{"n_layer": 8, "d_model": 224, "n_experts": 64, "experts_per_token": 2, "d_expert": 288, "d_shared_expert": 0, "activation": "swiglu", "moe_layers": [0, 2, 4, 6], "n_empty_slots": 8, "router_score": "softmax", "normalize_top_k": false, "routed_scale": 6.0, "balance_loss": 0.000418, "balance_bias": true, "router_z_loss": 0.0001, "init_std_router": 0.0162, "lr_router": 0.000773, "vocab_size": 9264, "norm": "rmsnorm", "norm_eps": 1e-05, "tie_embeddings": false, "optimizer": "adam_variant", "lr": 0.00142, "beta1": 0.9, "beta2": 0.98, "grad_clip": 1.0, "batch_tokens": 65536, "seq_len": 512, "train_tokens": 338400000, "steps": 5164, "dataset": "wikipedia_en"}
Below are experts of layer 4 (counted from 0) of a mixture-of-experts language model. Rows are named router (the router's row for the expert), gate (a neuron's input weights, with its number), up (a neuron's input weights, with its number), down (a neuron's output weights, with its number) and show model dimensions 0-223. Each number is 500 + 50 x the weight over its row's rms, rounded and kept within 0 to 999. Numbers have three digits each.
After each expert's rows: "comes before" lists some tokens at least twice as common just after its tokens as in all text. This comes from a sample of Wikipedia text that the model never trained on. Tokens count by the router's weight.

# expert 11
router:436494421478510517531537440452526493499505599463483385574567512480393411590515410487605568469573463498450500482487443512559473519554400479520495493481549545436427476545478503548519472510460479457503481480478493554490397510449411522547456533579496520483460530461479561537548546481473608505540396460552445606546544508556566510459544498460534577467551573496539459447464491502522496525521543397489570488471593420547410459532461580532464543549542419542527513567388479596547400524494434526478509560570436442538551423422508389539463569480559476478494497492486505579513506533531486490540457508523575411436489484510515546538582535527428489483478432510543604466539482534434554554546
gate3:508444413549550527493571509437605427495509538484505528459492477509486431430433383500504377495521498437391590497458539512514405455550498527399397480547537433605541489521551500510571465494483460505474483540458528453611584509544600463468517455515426422486497404505485466478473501532512499514564500512474522472425580519534576599477485452488506462574542559442537551580492558515502574568480556489505455452457450529496443456595495533487492576424488486502462436483533431492446543505518527524553507439491473547428567563503477519495544564540487523616406489603514464443487452568408525487491462536451416542501453453453466432536479494574569478471531471579539484581405508533433431522575
up3:494490607535423532471441450525427503517595419501493518483457522531449520534591606483464517448473485482548433473475504458459469533413445463519535536533452511526428527396430529525510550498492566561565478404617456493450391475447451474491482517499475437486401494528529480543573497426512456444435515521485515411463570427453446482443494585456495453438563490446403489444538508556516506517477454506578390505554534475531483576457458492509593446530504566490478580488497522442532430559437515564493413491521529556536422520528546533394501536414427428464557492506438486479538573479492500550505474509616576560494457525458458498543544416512507523548390476432473370450449459427559545527511
down3:445490512517500466476435540520516424394503521543435512433471500453481504476475599441531533514456542523559463485470471546464573460529489556538443498612535491475481376421488479529454409509483509396546496512562545524498479489441505444483432569456514503502615510489567481539471424529514418512532487482563553501460458363507578465489499514477551509473512496445561425563512467406518512554453373513425512478523369503472594484530380524430573604605515451491520458527548490564528475589487432527555545493556527504486509442438474590565488552468473486557603615508509429514585542451548575490440475447532474463561391437461492452580502516451544520520506552439495446528500512439500483547485
comes before: " the", " a", " his", " its", " their", " her"

# expert 54
router:489520499480398547507521477488529448526548557517461450571503564488463417510486456497517511460518563474460547430504590467543441535513465463539487472460551501458514472495518435533482449478523506389542477472516299484513406554455518499478466475596446476494404464514529559488555490495508542567519458477558432633500598517561553569423544488426520536522521605468511445424488545534483555449537568494495519494529623538526430466578435509490527521574563463526458571566444519578617397481523461581510507557545503429437566421535511476491456517502530419418453584552450574523486467459455472498549449559523523363482499449417534557457559529520428536495448452509576525516468490486519543485563
gate3:493491539528424526447534508455556519591587483469515563519453513463469513522543564540605545465519368543497489509451445505497447490468500591471611548522451422570536487504490462542530437439478496516516517533505463424544524508522494446486587487472390565525480582431442527413584510440536521473518424516508609572578494437496426532553491518463502506510508537472578619458524550557433503450462418509575506485484516482593408452534497511564505564448523511560445479457557370501548450538413520478504530471521492415574583494516498494584587465502573386489495492537531486490465531483428423489475489555503557534542448362476550407542426466477507436618528460512528505448489512509531407463522
up3:481484525556545393472533561568512441437416568559463506605502479458504444429544513556390540527518633458532423463533473528422448495494435502588462553495539504517446517537475514543490427629403463493516614478523480560545612570507504521494461513470517576491582505512486556466469518476474548457481453459496452481502477565535556485518473389431464545528477520454442481515559479458525521521477504515479560519532457528422597511473579452433469500487395536481569539545498523453478547492593552560517517533439513549519466424477434527477474513463424568578379482573612519498466428475495556539437431432466549497612617469498545505491498542566534558433465495493442529514563451502484593521451
down3:438473524541519403527520519573474507516470476562515529445554442510523537546494504590445513469521526494500473483531528472493420479566471535396535461438464531608452421510537444496491517488506577421412549488511543477528496539485558475504551499537470577467560473554453447506538560512550512557569561525442449423550414548599541454500487430585516470501515489432463486478523499564503524478546479518485586356557479586488463558409570530501590449514385476547455527514576497511602552546625483509470512441478444516488419437448496542476552533443546523543429463474514434545574398481500488477413488470549585495488577511530510573667539519522523493551501504555584533489469465531536345539534
comes before: " and", " but", " the", " which", " he", " including"

# expert 51
router:449494467480439511455531543419519418535527552516502476544532550549395394493484361515485534509551518327398553489524508411540458544553482502523475476457568506462487456550502456527592453431485511468457529463554365492471474521520471491567539543549475467493491477455519572516557543495600549535580447437346479526538527519643591535465511508422535499463534655490572488380476497522470556491468526463553570457528540533566449466503478566474545525520597481503456603509426459574540441475520453523466545510532462497484596446518527506520466540471530438513403578509487500531534474439494531523490426503497528453494453420401521557546559534513471537538541487486522576515472479485489492480505
gate3:507440569536489391585574450532540477448543423472491496458497501516422476497324425508542528495528469511512515560432535587491446464555421351583498487494471486496581497501567429447505467445453454480430481610525544540551441561449370502517531519386504477513494548448494541520559474517555545474628491540481494525514512493560544506536468505570484472507444610461570471555423555591467508534474554497460513457556487466492391593519540540488537498574528455470477455499486485613484542470528534472512595473535570566497471495527538503483455533525573483544418534501467518543507435551446555417480492601506553531524469426510560450567567552519498511552468502583537423452503570448501466450550
up3:508518436461440572380509589471489529486519576518439525470505504493556499490626572463514437493501530489430388411521540511479429453504446565485519410521453556537442481451458460542517466618491600539611511536418488467470531410480509471481514597460431544528527581526447487402595446451528566437483439464520549511531499582461507501474549537480431607466534453525412514481506417508543507490474412483486524587486485523531515436488496475549458578527470534541540596465619493498495465536431408544552478517497533452559536492473508499550621469603471507488500481555548498509542541473505392587587507473500497540486468568541465564495450523454490478436523473385546516502541452490596570455465
down3:518546522540443532537542380490425449534490502480491520547512545428539560571459576519474385558435454556542540425491475460545638513544505459510490519588587542475545519541498525444508574477497460495449548555444491493401555476525473549500546440480505527533451492519479487537487488530503510581510553416577478455459523518500471533474532478458406533486602485473427545444544457500530491489561423517470490539474488434462543418579569506571478569586543484516519505474502563487448468371408491462542597478537464562468459568458550373606448558541482461416511482543532414482406548546543482585567544418478540436553554574567459513422541501456581466553567531449436532483469501450465587469463
comes before: "0", "1", "9", "2", "8", "7"

# expert 24
router:480509446447458453444476479470579424492561542569457499587488564530395439521477456512539497486510564321445506482517606463545477521458483472489428423552592480526482519529551532459603485442459501463472503474491522543559438537502455541527502545491411425524457524476532590536515478490596559515477466459381486593471562510620538443455491492459575558413495495477549503445450420516529517529451494478563502481453588526565430467467439533420541469627557366525438591467474468513566386478538489508434515547547433483444513424495521510476468553524532393474471605503516581487501494475516459573525509488490480419461518457443530529487490563523416545453458490492518563497431556473533478480520
gate2:525529532439527484487502583511441470417410526447510612415429461518477547514452505562516502476494556480433546515505433520610522392563475553511493517516544579513428553516540494564499521486427536513507525474579469448538600421551497575528579506511464487428467564570405537557470427490463519519511524495548523488559497587470555532441489549568513500496467486490555501453551477452454600394495561456428593568512503546536498507393516522614516532420448533621488532552536477589505460557512495589471507552535556503521497516529561492488428446523517488475598504497369487532542543411491472481365499487490432454548464494559597387494495557502417552511490454496536548523541489566468498476593
up2:499458519338493462565508553554477430476424487540463439468455527518435494518488490499429630547421527446493481532602523556578492445438567435590505381483427455511481399444562523535434447463603503537480524512513549523558458540475443538487531472533528468505477584437478595531448526481551490491461490452457548478547536504517429498453486486444495471529496503443478514529478462555399455520469430477577500537589482466436502531489514454394482562517465432471458552458519503429493483476478498456471445463480411566534417471537477548462555393439476501471448500536510385511467447610606567585532435560461516520565513399474622527476558451506466584498518512458539577514528471470574514551462
down2:556546495468420448505474538593494475436505510387405446506485480503459471490440438452522568511460449523543511463446451520527558536498450466481536512546575467535546438510534552542525523489547477589605505577474489432444461531528538555458564481525514434548526470547523482551487431484578438444513519385393460447510507498525476561506398522524446442552516461451514424525456561521381514441497493501565482533450594352493512462461604583482458505608388479477405498531469552490481583462494515430495540570568453500499478349481583482570490437479545466474552478526534489587510462582438576520465536432515482421501423534517467517456574512491526408533517452495571485443520432451454533501483
comes before: "s", "t", " (", "a", "er", "d"

# expert 23
router:504481398531455522457443480390496368530511548534503471551518506503387456517480436532568543453492539281443503473504533440557426534507473496544436478451576460520455486510518486505622467397518487481535536508581475531460461526465443528516465519454461486466481481496522559541542491496576500569566479414319489546466536521653537503432548565438483472426544578469565473478420457480521520509463543445564491478457529519604455459518427468492515557486586413581480493491436411486575423529526477526476538586539400462488501455452524513512431539430494475538501539517497500603530483445481494515506418512485514407495497452477485507537536554478515551533524449552487553463524538456507499462529
gate3:498502444460481522607542537452476527372491480437512419487548567515484472545489481461531540482505571450459447561568529550460461482580462529441510494490510489535498491530605452543406475513510584512425477478410495614462555501546488473539567620469545506471452531532494525561561671434541528408619508483483435469458529518460477493514508603548543488467440442531507475476430498477527538447417485461582455519546451565588624468527566569606454505428568532568460479498502526463467463515467493500483525528519506510542545457560514464477501475505463446455447496501497512535485420400373518488510449391526565501507526538468557566500512451497472506415615569465493575574583487440433478504516
up3:507564499541460554477549587456496515434532540482444473437402565513481558476567486457467553520395565501422454502489474629402443408541475522437547546564483552535508545448511496531447441532501567522495507492474464465472486414542457516521449460470500454417480497566542440536607466564452502486576516453523446469474513559497434489516505535455388535483429511494525521542491448498486481405467476488504418519463521508592537425387507487550451402477523449534523536456412495501460422531525490471358542522507612486517515541520531486506606477430417483563447499446519485496507618428442520500480433498514477569516521503591483504404541517596484544435487528406430471586586503508554518422600
down3:406451550445437463518433486533502550600458414486513574596526504472468589429464542486395563527445496543488501504543547460471424425567498503495542463589534432393446541469558632479530563491366521511594579578387500510502494425487517554512496557455410605493502536483461533526553461486539530419561528498463548431496473564497554484454494444495465394450531514457528428532493535468543416495514483531426529454496523540555497526549466520483481495475448590424496583534485519520585568529512517510614488470484488394501576510512477535472492555548426448413550465571453457511523533533550425487563512463530507462474389446466536421476489438470513510423504510486438534484476565564511410506504
comes before: " |", "0", ",", "9", "–", "7"

# expert 47
router:507531423416490525463525474443512467545555536529524433531502550580449460472498400599566474474502474289383496441496550479586496441586467428466500476427513543501435482494534475457517523480532523402487523528547346445443441561557481585483451536486491478474512522483546538490522559491524525440592481448423445516442575469551577586481568481492489516470517527449532494534403478503455543491442551415516507550458637637617466471526474502487466579551519415507540556483470528536505451424494458515497527537513400460516503492465500491557512513562520448604474559561465569518447428436506501537517498529509525459512474515420576513550471525486399539464451479555510489542541519504502547443480
gate3:537498503492472564553445476432525424469472539563515565507536366494490476544417459530475525451432468461428373490495511483446543414443506430486436565454549535437432438394493499595512484409492520529569578546452482499560490441516371443510458425617513519522505503538545556444524534429527493536515433507401573575539472534436425571486490455470532433455526473471567577557542524507524584487514487540498496434509497485499515450532406428522476565520482602548531556458497460447504507488506566467530472473519622482445511499425550476493468486549590474518518537480502458588538512448545467501452453494561548503471486473462483487551414588481528551462503314554541529476497594491440462421505
up3:422600540467498477437483517581662502502557587490460579555407460476493506555477475501491516498489570558514605495470466428574573487549513444553498541534568472552474532519445484469445541564450409475478526554556462468545495516391499448466476447511448511529502547468469359477541451487484498561494463531567629538474615396477502532473542437501517459502484480442535493470503458566531503441542509438521484575530508455450485559480527508457591521562632458466524458521451563432520467536517547595481419562457520531528575503501537514531492532409412595513555486616569521486544545447519479527495411498537589456578447561510397485505518507531551504591511500519520458526530514505435589461489
down3:538516437527494586471629446512472589533510415540496538510495549489448457535560449491569411361567467508493461547489541472488485465510421527589511545525475583513502535439494503521485408545377471467486488415460570476496558562606500532547545494528453502490482515547440414502505502480552468508445522547485512558503533533407574524535391568497417551503427497463552465567465489461534546483418418561444453497488424542502440515532494512422529572557520487525512437510455523472494533415421560562509598388497435405488526564465550557444515515468400505461529528458588536475473514441504461534498523409383491561479469439590516555547553506572539523524542478585570453551516462494573485523563
comes before: ":", " of", " by", " Insecta", " name", " Order"

# expert 41
router:488504394515454578548527510395566511518495576530453455516486508547385400541457423481574557423537568510447574408496501524534444486527479473538462506505496535454449482530535525547525509487475521493437498446541485481532451589490447527542530510541483537531462490477545598502487464509535593475497418445538439585584591537519515574513566518463511584414510660539515489446479427484510586445436492469465576484486595477558482399443492522440525561528490475537492496580358481545542405483489440448456536587561482470431556428437477454585479555439514474474466556506448529514500484531519504432491474547501539451405518430373558561545552548439413472552479471548522558516519554460503551515512
gate4:439500515506410532494518474550554563469646484479512540481478504512422517452508460505520512512516494505482456484466494491420546524450477466496533474594455520521556426501445522568521479498461537472472565412469490533531481430471471495527490459535427468500461490500544425475472523469484455503470569526482508433496459524493477590433554444489644503480523528478475518498543572475503395493465540383470436578516449549481501471441486602555535569524629576491520434523485513552453375440477507587451553525444524466531452512639619465547584528547474442451575487464616527472427533492474604411539501426471479538554499462423426529545551583513495498490430525445578371575590532506466451560505
up4:517445482500505504465546542443556560381476482490574564459565519481532446443578454421438542579431523530486528542432503530494480527542486419551411602463535495387525478487498467407416427515446505510482514467539553548512444415480416492492462391549492529527498377470479517462552495526464464517425564474519507498453494525472595548448453357534550533527452503457504432520521548457525557403544535459453523408519466501532477507467593516404531451426469505412514580483454571556400507447513479540520615507566497494431486549512509530426494575490555490519364507416471549513562490574484537521529468568559549532489446430528449538506464507512472503471606542435452558463508599490451482488522
down4:432528490389446570487483493423525465503562434449560509532485455483513437439501486454541464503553469485512491561563480554465543508517505431513577506484555550564441559490523522465469475566462527496488543490502494524566569517512486391550467648481579448519534551492540417489514554566491451491446477582630476500541500546371544485515538450494501376503521608446471513603432488549483446451565509498445415516522624429451495585500491544431462513487476519486562445493510595564555460511472486589468539513430541513477447525515535454499530476511608591405509423421596495569455496368469458576508591472555478512539498518451495539478522453531470486571522495502474539535613439490539513548553
comes before: " the", " ", " a", " be", " his", " their"

# expert 40
router:451558439457480537481491519468549447553521601485458446532503567491493467547519448546575537396501542307420515519481552456499430497494495489534471467533564466458477494511536430522537476431474552498493532538541444595489396534482487493504543461517496404531447505525536526559530516485663575430512469470471458549544640537546548564410573531411544570412570576410555471428496460533528551470465544453511528488552535570560486499502477574464510519556514442518518488627430465575555412480498441604483518521535485475461510451439541503528448524465531471504423522515419576518555447485494504456505415530467499430484488465376517520564451593532468572496475451440537540514494473468474546490539
gate5:540587532556476483469443495493486562448510433512527529531507481400452497444493488486471481522423471501487439485522403560534487506492514510440504551480590502491426460569420548523511455552552508530461446540441457448520414459548481485427459596463495558441503465542433525498401599499499611514466529384510421474333525588428496512516561519586509429588547484498446509570398507467407628473513492549506407464568517471526473432518524521526522495542530495521504501488506443517534395579506580498515534471476491476438464473493423460458528417506452508489600538510514575557538519571497440530398511573427508454534547467484559485438479433485457491615481524474443478520411544587516572479415
up5:533393534527529494549492579504523440499492537534482536552545564616485500526517536454506526488513489497503579518451490467428465560562499539482527463494464541485550443444469515556481513346456563530408494472566473604577610553450514400438469430433529380605418508451594388554520445570455365541558473528518478501579470459485507522369537503468484493442530547573519531399649575495591442508487510581461528463437492486537539516511477496492505469440493578460527500478469471530498468495506500516494464452435569505540524522495550556513500557555589538491581508498484490444510558431438494426482443484489506544482514517515549507424492564445566434411497509504539506489397456475563541452537
down5:420511518512468454540523494452545525466492461514485559535551527452456477583521416556463548432552454503559506515580434457454556497441478565455543441522501651518552495440526513599538496553432493483610428538413505423547532537480543552491483604538521459470550512435462516454467586540516530640438542530401541515499454533489432474525438477477397477496538564554537532450558422446446421543486554523611560513487480501474444520503584510522497540520559490462475601532526476513567401523535360482461515501540526458451547491407373481521586527556458504443456505472523525506567526453453598546525511414568528486496522569526420471519519474488502486419515559488559608515428527536489470467478
comes before: "\n", "-", "|", "The", "In", "On"

# expert 35
router:462551442482456554506521462411566493512540613478517401560531518498445504485482438562528521473522534350367541502468615478518432555527438530542432446509527532437433433559489471520506461437528542432497502504537390532511413493470492456503504522510482436549472500548567549516554557554534595561538432484568416592514577543552559533404580516463572545457470533464505504393461518544525570497465527431510495502506504596590501468512476537475526547554526415499512556463444437530578429464470515577437525549582493496468553411480575537570426511466523436390474584488446533527450472493493481526506447488435491427453487479376494506510545555545403579520475430532467498457515530497510523502545
gate3:563469482512540525510447543451560360583407625564518479457441471485531509580424465475577500514489514522580487545484478483557525458413458556502407458571533519511519557498448453511504450377473408549550403450482492503473564544480498532521525483512421502496429455420474526515559460487515499483497445523483440474470475520470421466536367412485527462590453450499520459432514531479505580511523587497474534582425498462482538410501504465455525453466553586488398407538485462483479533574531523528505477488585505514488572481596416509432548558492547515509479509432421483498547452516542446433437567525557517519533487493597507388432524530410470581511570459419558494506474453418500589434520
up3:551533589500520555520505521473467505449499503573437510449469529532535479473455537429499434566479461469443405471465470589523523432416505517578470423415515524562395507548498475401500582531448536592438501489552485572431563459509505483510458520480446564532555507543513540590486495498494454560431419394486467502476543501533563413545465509639506449481554451565536520488464482456537489425511478520498456449531499450452448521538501470591482479563450457469578486569458589466579445405369558461507519562605528521545417512570500495526542564441560523473563593578434487535567443460483485455498509549537487383484562442532552478540494533495517587524473542537446445457455535552391444556484
down3:514511513451479574424605497484595561542446514411437504488488418532551471459411559479540493498483583571537457391453452521439566484456449472430495445476495449565447502505508472450499543483497491515562468529430505504492531446485355564469390443524461528505516610578507488500598550436376460548438440452399492505484508492542470532526529453474541496548447465468552530391488482550606512456490510392532494526467484441592481530539433487508518484543601477542464570544512400507467595510437443465473469537493511436503536485474540533559450485526440513432474491547512526484430607541506609485505514476499484565542470519546572510392560601537473563547502513530474549547509606540561511521430
comes before: "\n", " The", " In", " He", "==", " It"

# expert 46
router:428518480502464550461519479477482454493499572537445510541500549544414454537531461570493519406481585224472515492547484479538513523554465528477472536467547435502454438497546507490588495473467512507504419513576533562493440545463403561546544507507468558463490459490467577461509501478635602515529477488266511548488517479592547505445543517472509492380526576400574473439399465502463499503482471461510513498525568516533466449439431506483550505570507440527514532443417498504565471517557462536490527561602438544470535479480491471503484455510494477554462608489496523537436522505462517505516488497439511417462502433390502515516567544547485530474455471531499557497535499497507526453543
gate2:504525531470503499475578438443443575450465525505527519468459480521430499476470529503524379471524518505475541459466455533497532444572413576566471479471428474530527504582524526509431593480501468465515461509447476471498481487501459394509478517506394528507521430574586506528463566398423572541587509489481441471604495484484604476561492462449429495623512559466512528491529592584523570509470534539469523411555543524503476540515572598595459496577510477532510471638553490543526536493468481429643474575526472528434507440549513504489455553553466526465469440417513474438595492523469546526354471469556518572547540502563459444425399455435502496588427495499543530474494449583458500499497
up2:530490497504462439564516498453558465483554533531511444470453411520495427498528438545528565468512465488499505397496488489454569514448532484495468499469593492466490462401433562480422520393531462528438513475470453598445527530533448479531571492569556537544553530482474492415416522499419509393462573474506541554559542465519444513404515598511604570525435465521498497397516485522416537566468570484484463404480407454508565562517536566481464542459424549458593563471487545487464466570479538542442422507484506502440512533638379439541509543517586511491438456462494470432422443435513539535439391438463608594513497428456466539462506426503474436507526470537431538573470480480531471486500
down2:519447449496505566458538454384428544474498563453506489527534544517587458573411435497423554531551549498467614419501453515455547489520471454474496497557514539631463445427482440469505542501567506456438516479535496474466428467511525410472462490464522457481521506523550521451519432434624522532491518430470570463614589606568452531454512453484468479518541574558518496478472582608461551500573507494601439548497363520520485521547452557525519434494472539431455442535583499527473503487429542596498466425584546348501519464502459487556513511596529519572579436401532462536467432485532507411474577458510518502532546488496431448580517495508529517485526509477409556502472513552489495476538
comes before: " |", "|", " Peak", " votes", " Lemmon", " Championships"

# expert 9
router:433529433437416508449502501406488474525523594485527494556506507523444404566502403506600473446492506409401528463548537486559456509535443523526471471503553542508493435518584478539544454484467508394502483443532521471503484520533408500485510538530476485461451470489527567479481485499590534545527477495209504528523508548592587538439520487418559523471604623415563489502441512549499565495453539519544542445511555546521496417571453551454469505521509444536467501540523402516552455414552474519530559479586508483434566520482539456544524530543467427523464569606484544531506490541525493523517447524502526410512492465460512510572487555529497594473510434519534577522536569474496466473533
gate5:536446497514500459511589487470465461532459473493468442505387537438534427479436381540422541535562470516466485575408481526461484414550524560506511437641478490465487507451533513489481476506483533443525462542435470445502452501508581515520449492558553550566500506476490460497544526463472566526511522525520495602585540463447446534404514455514499493456553616552438487515584438489355452460475469543547512503376482456458511330592534389471471455453489506434484503573552493520568469471476558567556504453462481582523489467544538443509502462497473568563563549496577491474452485597606438463408454542465499551515428555513590447513450409578468432527489526470519473527475454525514444469526
up5:494504590433467616523568504601539482488527521488445504404478633475485432446500454414549518473475458553597429487447534567520488520565517525615503548534465642527532501501549434492470569469421552472382551510475557518486569508496475469514549468408510536475473545480467541500580420457474499429453487547552415569492532558551510445516477494533488451484533463472468484530528478478490370387448446473567512474524473595501464488419587586514490541629475403481469536534490498550459562436466484486516636490587464569496410433491519503491548458559455499507476443525514531413486519544441565527649518462477527522491482496530514520425479457545502521541420485553491492471548467508522525478500
down5:509473496500513478499578507502457592536487527466513406496561504420395507508497553447596523557404467487580503529539517506485551482462496508545494479560463413463550530483442445600556611492463515460498474513605528441384393628483548518482514581451587359508530549517567539483619504522497402507399527512499414491492551447474506496490521579450422460556487572559492504531480494545487543643539499483520581507481465531504533428464411522504495479583478493502480542563533481511473544526485498506557527459533515566469534530511522594402469567507456501535459454458626520432477427468578591504539482564511512499490534506482484538492584475479494448405462461500570439494403504498474451462588
comes before: "9", "0", "8", "7", "6", "5"

# expert 45
router:424574459485442545494531463436563431493542567489448458594477569492472466473528394513521467394506541277440495524500585477572444506562503472559481444541502498511490481530509461559532496460489538450491529491534517483447454551460427513506506493537432497558502513471553545476559496470604569453528468453471459556503566496529538565472542510418534542385527599433635496420450443514486507516457510402486492522548505570607451468499423579445466508588478423474480563439397492560534453452527397524471515560558465495511501447505536484531473523520542384479459521523469601533491493475464541565550486501462475406448488417423483525544476544533410557434471480498499554447506498473516491465583
gate14:531521540509497496574409535409454442489454530618568530452507555428445465594417530593484581498446473452468522483509522459558469504479368452553538413508595525479474425459554465531628535542500455468454551472451451475544484599513533453565527531447442449470503460559406485500455492439524523534510427591413472556491558572528516491499513602544415473569554516548517451482400503466497474435511452452484510454493565522460547460439549566484550445474552425505423502450493511520498433456461569577447463565496523490571511514523442411501562553433523520556513561554551533507601495475524433471488550411503536466447518455406503520488481471415553506453474528529492545414521560494552524375550
up14:574537538552548458497479459454430460480412543546539472454459569505455481593439465570410587516449485422524583515441479560540469395498441553482486417509523559506461456348571559595520634463478497492512504424472488469585515522430517416492463507520475456483518477422472449464501453489512485499468515539458525530508543573528435571453520549582485500552519541443509445436495544523512477444543447491455508454521518506477538409440527466492533465439498546469464535409437451481531493511509512563496457501505567528572515608561449470467564587481475431561456513572547549566452464456454463572538525407443467534373509473472468415452446419518524484438501573417492530414448549547577436397529
down14:502399559578615481471490522515542509490470568503398521442518504583514503527399598537516445574621532485421580506485499478589442480489497539547383450460538423547490449468499620466611453488485542574539527467540533461496463483515482452463459455523478505531569457488497448484597517519534487573546498560565493513509483451362589488571476524515490535527420534558520555506518584465568535467524557533520489420464429524498496484460489477511471472461440513501559447581484522543521464556455484467526467487441367473416503600497550476420506518492523484539658510436472447491443555426506490440504448447536521539470420506466473406561463456505429597532443603529519531472460477525557529507476
comes before: "==", "===", "The", "In", "|", "="

# expert 26
router:521560493489433471517517499395489430534549516575459447474528513569397411442426409490566505438486555499405513454483553486525456556555411486537443438536572544502413494521525450492568474426515513494534464485486308460570482541460449533513476464484459476562463552467544595560498552509484582582553426534343407510497497481565587502467533531494512577415500536467556454451448457501498462546452476480498527503424604472638442484497533535494505521447540397592515470531533473538558437495568483539428548485505407542498500498500581455524516498549504447488474544548438568490492440466515497460494452420460557425448468453501534526487500460544450537524546401488499544475543523457544495578553
gate4:401556517474530487446500542498471517522509529487394463511501540448521465533539515423533475485586491494525530423495534529465601466561453505494532494489558609439557562487549453510506328480492472495475510435500571367511514486562476486510480469480464533420498602523482496432639542546488509524516500546515485588656441480467505557550526468480484510496482549498552589467542494506480430466559439546618601560507503515465459394434524525500557415494432404473489494528489421592455429430536511393526546477463517416500523509416564515623571523547484543473550483550469486541483540513607479465521425496531437479470517516515446542504537448550552440515625543547456532527478489469487495448531
up4:523538521459577458502509515511439484447393544506471603439498509496569548518451558570470540478549559508473509463474465491485473524499476471524524605462505557463492555543536468507416503508419573495406376571502457571504486463529489531480526435459483459419508581522492481501502544508459563572526440531603381479528472443553413505522541541540509477446501492496487565568540531432555536544580502325524518431563454467529425530522453445491610500482554398516428527481497510552512406484543433585487466515494500428474580467507468485514490446411565427460450469361470468558527476424448511438650528478433516469443445503476464585459561471468490426569529519494495489513534460500517570415475
down4:417607518408500532491542527549527510493581545551562470494504451483593466437588503571472503540434478454575525431465475488409479514517536514390502505493536522635474458532579536591498588469495567458513535532593518523533502581484418450535448480595499425443553452511521529585452385376465477539540536607531455503430515575480534502455502453600515479628528494476547483509542502471459468495512535506533523505623439490492497465448569539505554471622576457526468522437540511512558449537482507501529465462515508514532451539532515509428531542568485568475432483528553482515558564581497454469550552440514461448493511528480512413442465533467530486524498455547368441444567599431560477466487
comes before: " and", ",", " of", " in", " to", " for"

# expert 3
router:512508488450452520454513458450514488547515510526570494444453528550401427473513395588501516388497527359389519484500526469534500456580468449434470513424514490468524472458521465437586525474551491476539472541545493461485426589531424507496466552544524528471507499488545575492546559523607556439559481429365479467380538501553613541419575517514527529444514588468606391515369510552419498493476534424517483470442634604571467479485484524501486543491522454537504560442447515550469510445500484537461601532560483463466482537433469447492519546548507452531470568511449578597476425449465463522442459513514533484486435502418569534586520497510458581489487535533528543505507537539485493466503
gate5:491497524545546543579564562421501466492537479590508503477506617493388546525459498477494422529568458535407421460488526460549488479480495546599397572545489505494466566441404562479504527466570493594489473540413451400516503545585510597560490588428556489600494555482449413496498530408479558470498486504554485456426456478558482483493516604518495486486496535521416567494432466551449383529464507497482527564519496501558478445501497463560443605525445485480458485578486533495551410494546505481514464537447490473579480591530553558484529594435509536511439441459499480535521444503491444540548528505336480416512501489424504565537515526546585469586473440474523557410499463520432465548467
up5:450509461535604502460500520496502562641576382493397552528473488524531539512491524581526536511496496516509493487488503444497459521552510430494464507480464437515448499439525586545516491481526480423540552501595541427582509475555464484501460592471450509468588540475498498521489462407517377447511529399507575492462535505529538437460643552485497534458502563463580475546523510516560552485457448470499489595517455441483447517502465578401393610520495520557502534495554470580561449513589528499621510530431522481488441527456446402550496495453536481473642488431452505475499418532528574519565570409483502505473577522512623539488507459521427392479504435508483466422539496524434510503491
down5:540450456519506478496541556434473543508444504510458526487564493440497494533446510463489544499581517559567594523505530561604512427503470478498468484471489523478522486481481418575451554488473412521489580548415500545552469548422520503539501501587385450441467541510477465562537503393554399578497554479405489414524426534573511427628442520450467513427495440490481448495482532530417527457558487473502515546505508449481607497433491460499461539517413432464513467395492427375505618477487535471505518532505503544492542476460481493680500545466462619498542549461535445458449522463508508459536514471494508464492421574534492406399517659534483507431489467481492563474509438484463438539520
comes before: ":", " code", "=", "}", "DST", "C"

# expert 60
router:488483438482463477474488493441561448584563559519465478554485581513395401514519373506625503436533537370521538501504548446567452572527451448539478474475531482487472454575485495501497430484479525432518498543515439455483490533527469514495476555521459482523457519490549600573593534522541598549525443481488451557578546470559565535429486572455494528467453620471561450402449488509485533440457516436510530482461594461606494454560467564480527524459582403639457522558500487600567454462502432575493497558534456448439543483508499469540496562520526444537435536547515550548534491445453506508461435501484586432433554465394545538497519577473462558502511456530543599493527501453554566532570
gate5:552525420478546523592489449459524425505550502587487631492583472552544610549542543419552486542592499519504503488487593560489500558565516545525571476453519551426552439528523530437489534444559429451455606536415488518499480558484360484543528496479501552518521535475480389524450560430519463546513471527529455444545489543522573485386502435577487478464431394503546454477492448426548503411438534519458573418456457500477506628472497519561502486450517458538476462503488484512539498438521614494529444467440520486519485514551522574533549531481438534442579495559451469499487494372510481495494453486585489491430520427510367492550423519467436459564542536522465500426491598495470529520561
up5:510421567578460517449473515514467521578461496412529502468454527408585537544516540572454466403452526489518558476608520410474465491445533545534476544495454498556473479442571561410519578414573485519533550550528522459368506453486564462396447523503361470515503519485435523491416419480551504560494531464467562507527489532549400411443490502572547461518552517581397485519484474538592457517511466476532429620537434583493450502405483484474531483543633480498445550491533476528478540481440492517432541602533453441556562531596464475443532528591477558428481502502521417535517546502503521460517498422525474415465545539469526511502476501535500484450429460575517421491516482424522425480538
down5:547487589533472559497541466465385456431544454460567521595547465530571499526536454524468519575511508482482506544513561490405507479478479464606463496408467477525460461471517484520552548451544553505482484517500491499409548446525429486538458460537528486481401517611483526533574445525554418522549586496333502467466562574557551501448419522459419467445473488436392539447588593507447538468532542534503514400541493495514472421491442460551441374471494429544546539473537528496411547421481576568496425508396460595514530451459496553462522465477500488476506604505564518529440450440529459514527520434460499497505446460519432487466503479521452540485587474548511586445549573580551552421519
comes before: " the", " and", " a", " which", " including", " New"